From a checkpoint of a small mixture-of-experts model trained on Wikipedia: 15.7M parameters, a variant of SOAP for the experts.
Below are experts of layer 5 (counted from 0) of a mixture-of-experts language model. Rows are named router (the router's row for the expert), gate (a neuron's input weights, with its number), up (a neuron's input weights, with its number) and show model dimensions 0-159. Each number is 128 + 24 x the weight over its row's rms, rounded and kept within 0 to 255.
Before each expert's rows: "gets" lists some tokens that make up at least twice as much of what it gets as of all text. This comes from a sample of Wikipedia text that the model never trained on. Tokens count by the router's weight.

# expert 2
gets: "\n", " |", "|", "-", "==", "==="
router [112 124 131 185 133 167 105 181 127 116 137 148  91 111 112 103 125 172 137 101 132 128 123 104 106 158 132 122 133 119 131 125 144 117 127 117 122 165 134 100 139 154 118 159  97  58 142 128 141 141 130 135 159 155 101 130 136 113 158  99 100 132  95 135 131 167 121 112 138 106  84 156  91 102 115 118 141 142 177 156 110 119 118 138 169 156 155 109  91 131  83 159 135  96 150 142 139 118 110 139 189 145 118 124 157 102 126 119 138 110 124 113 151 125 156 121  98 123 145 117 142 129 123 108 154 174 135 101  82 123 158 130  99  99 165 134 145 145 133 114 100 200 172 146 136 128 112 119 109 153 165 153 118 166 125 140 169 137 151 154]
gate15 [131 129 132 131  96 122 163 129 122 136 138 146  95 139 138 114 108 118 135 130 118 117 109  82 131 145 162 142 158 150 104 116 128 178 135 100 168  89  87  99 138 143 135 133 115 129  85 115 109 136  82 128 120 109 122 116 180 128 120 143 121 146 115 105 119 135 142 148 113 164 138 131 169  82 162 164 147 147 120 178 142  60 141 125 145 155 133 173  76 153 140 144 135 171 120 166 154  95 136 158 109 116 125 143  64 123 108 111 122 136 123 134  93 125 115 105  84 127 152 113 133 125 147 139 104 126  93 138 108 113 140 142 144 127 155 103 124 103  83 111 152 138 137 129 125 131 167 109  76 179 108 141 178 138 121 145 151 130 171 114]
up15 [118 163 115 191 140 140 147 143 152 121 146  88 107 151 156 149 103  94 110 127  92 161 119 148 111 130 156 114 168  94  70 149 164 113 108  96 163 124  76 171 126 148 166 126 122 156 141 133 109 145 104 132 156 129 113 142 169  95 134 160 132 129 127 104  90 155 163 129 137 152 150 117 148 126 120 159 142 125 142 150 136 134 153 144 180 144 146 162  98 146 168 108 151 109  98 168 139 113 153 145 108  89 148 108 105 112 111 199 114 130 127 108  95 152 113 146 126 133 171 112 123 114 157 117 111 143 112 110 100 142 131 119 145 106 150 127 150 129 123 158 135 157 128 142 129 122 153 140 112 132 109  96 174 119 137 155 112 150 110 174]
gate16 [139 132 131 132 163 152 131 117 138 129  95 119 142 100 159 124  87 141 129  99 140 108 164 130 101 130 169 136 114 157  76  98 143 142 118 133 136 115 119 133 149 149 152 125  88 106  78 113 132 162 101 137  93 138 116 149 112 137 106 104 111 143 117 151  76  96 157 167 161 132 146 138 136 102 141  91 113 127 145 137 140 102 154 131 110  95 148 117 126 155  98 115 128 117 129 208 145 136 132 159 109 172 166 155 185 168 119 103 117 180 159 101 140 152 135 183 115 139 160 163 132 128 144 138 129 115  78 126 113 118 162 101 120 105 141 133  96 132 144 127 143 128 147 142 130 159 120 135 143 101 164 101 169 155 141 162 114 121 115 154]
up16 [119 133  80 109 120 117 134 124 149 127 159 152 151 110 145 118 111 132 130 111 143 158 100 135 145  95  85 141 152 119 139 119 118 125 114  96 121 141 130 136 113 148 170 106 202 134 153 113 116 144 128 154 148 181 119 175 127 132 118 165  94 137 141 182 167 126 119  88 107 113 132 169 145 110 131 143 137 157 142 110 141 121 133 115 122 137 147 131 145 147 177 131 172 123 105 114 135 104 147 140 174 117 124 163 105 152 115 145 116 126  97  77 111 107 162 118 129 144 125 163 138 138 132 113 133 137  74 134 154 179 145 113 107 105 145  60 147 136 112 136 139 142 124 114 106 152 127 172 107  91 175 121 161 155 131 173 119 141 165  98]
gate17 [148 110 126 140 154 110 115 116 158 103 133 139 114 166 122 147 117 135 162 150 188  97 118 122 158 110  88  96 119 119 143 153 142 144 142 139  81 139 119 115 113 153 133 146 171  95 109 137 134 123 157 181 158 106  94 132 112  94 136 136 118 152 146 121 102 138 170 113  93  74  93 113 100  89 149 138 125 115 138 119 116 110 164 105 125  80 142 166 156 112 144 163  68  78 136 125 117 125 137 136 121 140 153 111 153 137 117 128 127 148 114 131 158 109 125 105 144 150 104 147 161 122 127 144 161 135 146 125 151  89 124 110 114 125 104 109 131 127 112  91 157 213 112  99 144 130 105  75 117 147 133  81 148 120 135 103 127 131 100 124]
up17 [142 134 109 161 155 141 136 112 138  95 144 115 101 118 146 116 147 123 153 133 164 120 129 151 146 126 149 127  89 105 152 158 135 180 109 155 158 145 135 149 174 124 125 186 161 108 121 105 159 169 146 188 132 162 117 127 103  76 113 127 130 123 148 150 138 146 137 116 135 140 102  90  90 109 177 138 163 132 147 120 113  88 122 107 141 122 159 173 133 130 185 157 149  67 122 116 146 128 161 135 123 122 139 127 180 112  94 118 103 152  96 150 147 102 110 118 175 123 106 126 135 117 116 158  99 112 134 155 127  98  99 121 104 128 122  86 118 110  96  96 148 144 109 128 150 130 116  91 139 155 136 108 132 127 144  88 143 117  84 128]
gate18 [144 113 129 123 143 161 117 125 122 110 102 118 119 148 138 133  74 146 155 115 133 143 165 118  85 155 132  95 146 129  87 110 149  90 142 162 147  88 142 131 123 136 131  98 134 121 130 116  92 139 115 134 126 148 160 115 120 180 120 108 108 161  42  96 125 141 112 144 121 143 115 157 131 113 101  82 133 148 121 135 103  71 134 141 156 160 141 111  84 148 144 144 189 110  83 124 129 117  93 124 118 163 146 135 163 146 130 152 120 112 127 105 116 170 181  86 144 130  85 120 120 108 134 106 111 128 122 161 185 132 128 120 172  73 120 119 133 118 113 125 135 129 116 116 131 132 118 120 123 178  85 141 135 104 121 147 117 107 144 121]
up18 [ 88 148 110 124  93 111 118 120 121 152 119 115 141 118 107 158  91 132 113 158 140 116 133  92 115 138 146 146  94 124 126 172 137 148 135 116  89 144 135  89 167 116 121  94 103 112 171 137 135  84 149 114 137 134 103 133  53 122 128 144 159 114 171 120 132  96 111  95 122 146  80 136 136  89 140 103 164 122 144 145 141 141 170  81 100 116 178 112  80 120 116 139 102 105 121  91 145 126 162 117 108  65 155 152 120 137 103 114 122 161 185 134 129 150 104 125  75 149 111 108 167 124 126 108 132 135 103 124 129 142  82 123  94 141  92 148  94 157 135 101 125 120 112 102 113 153 125 133 149 135 123 121  99 152 136 126 121 138 117 145]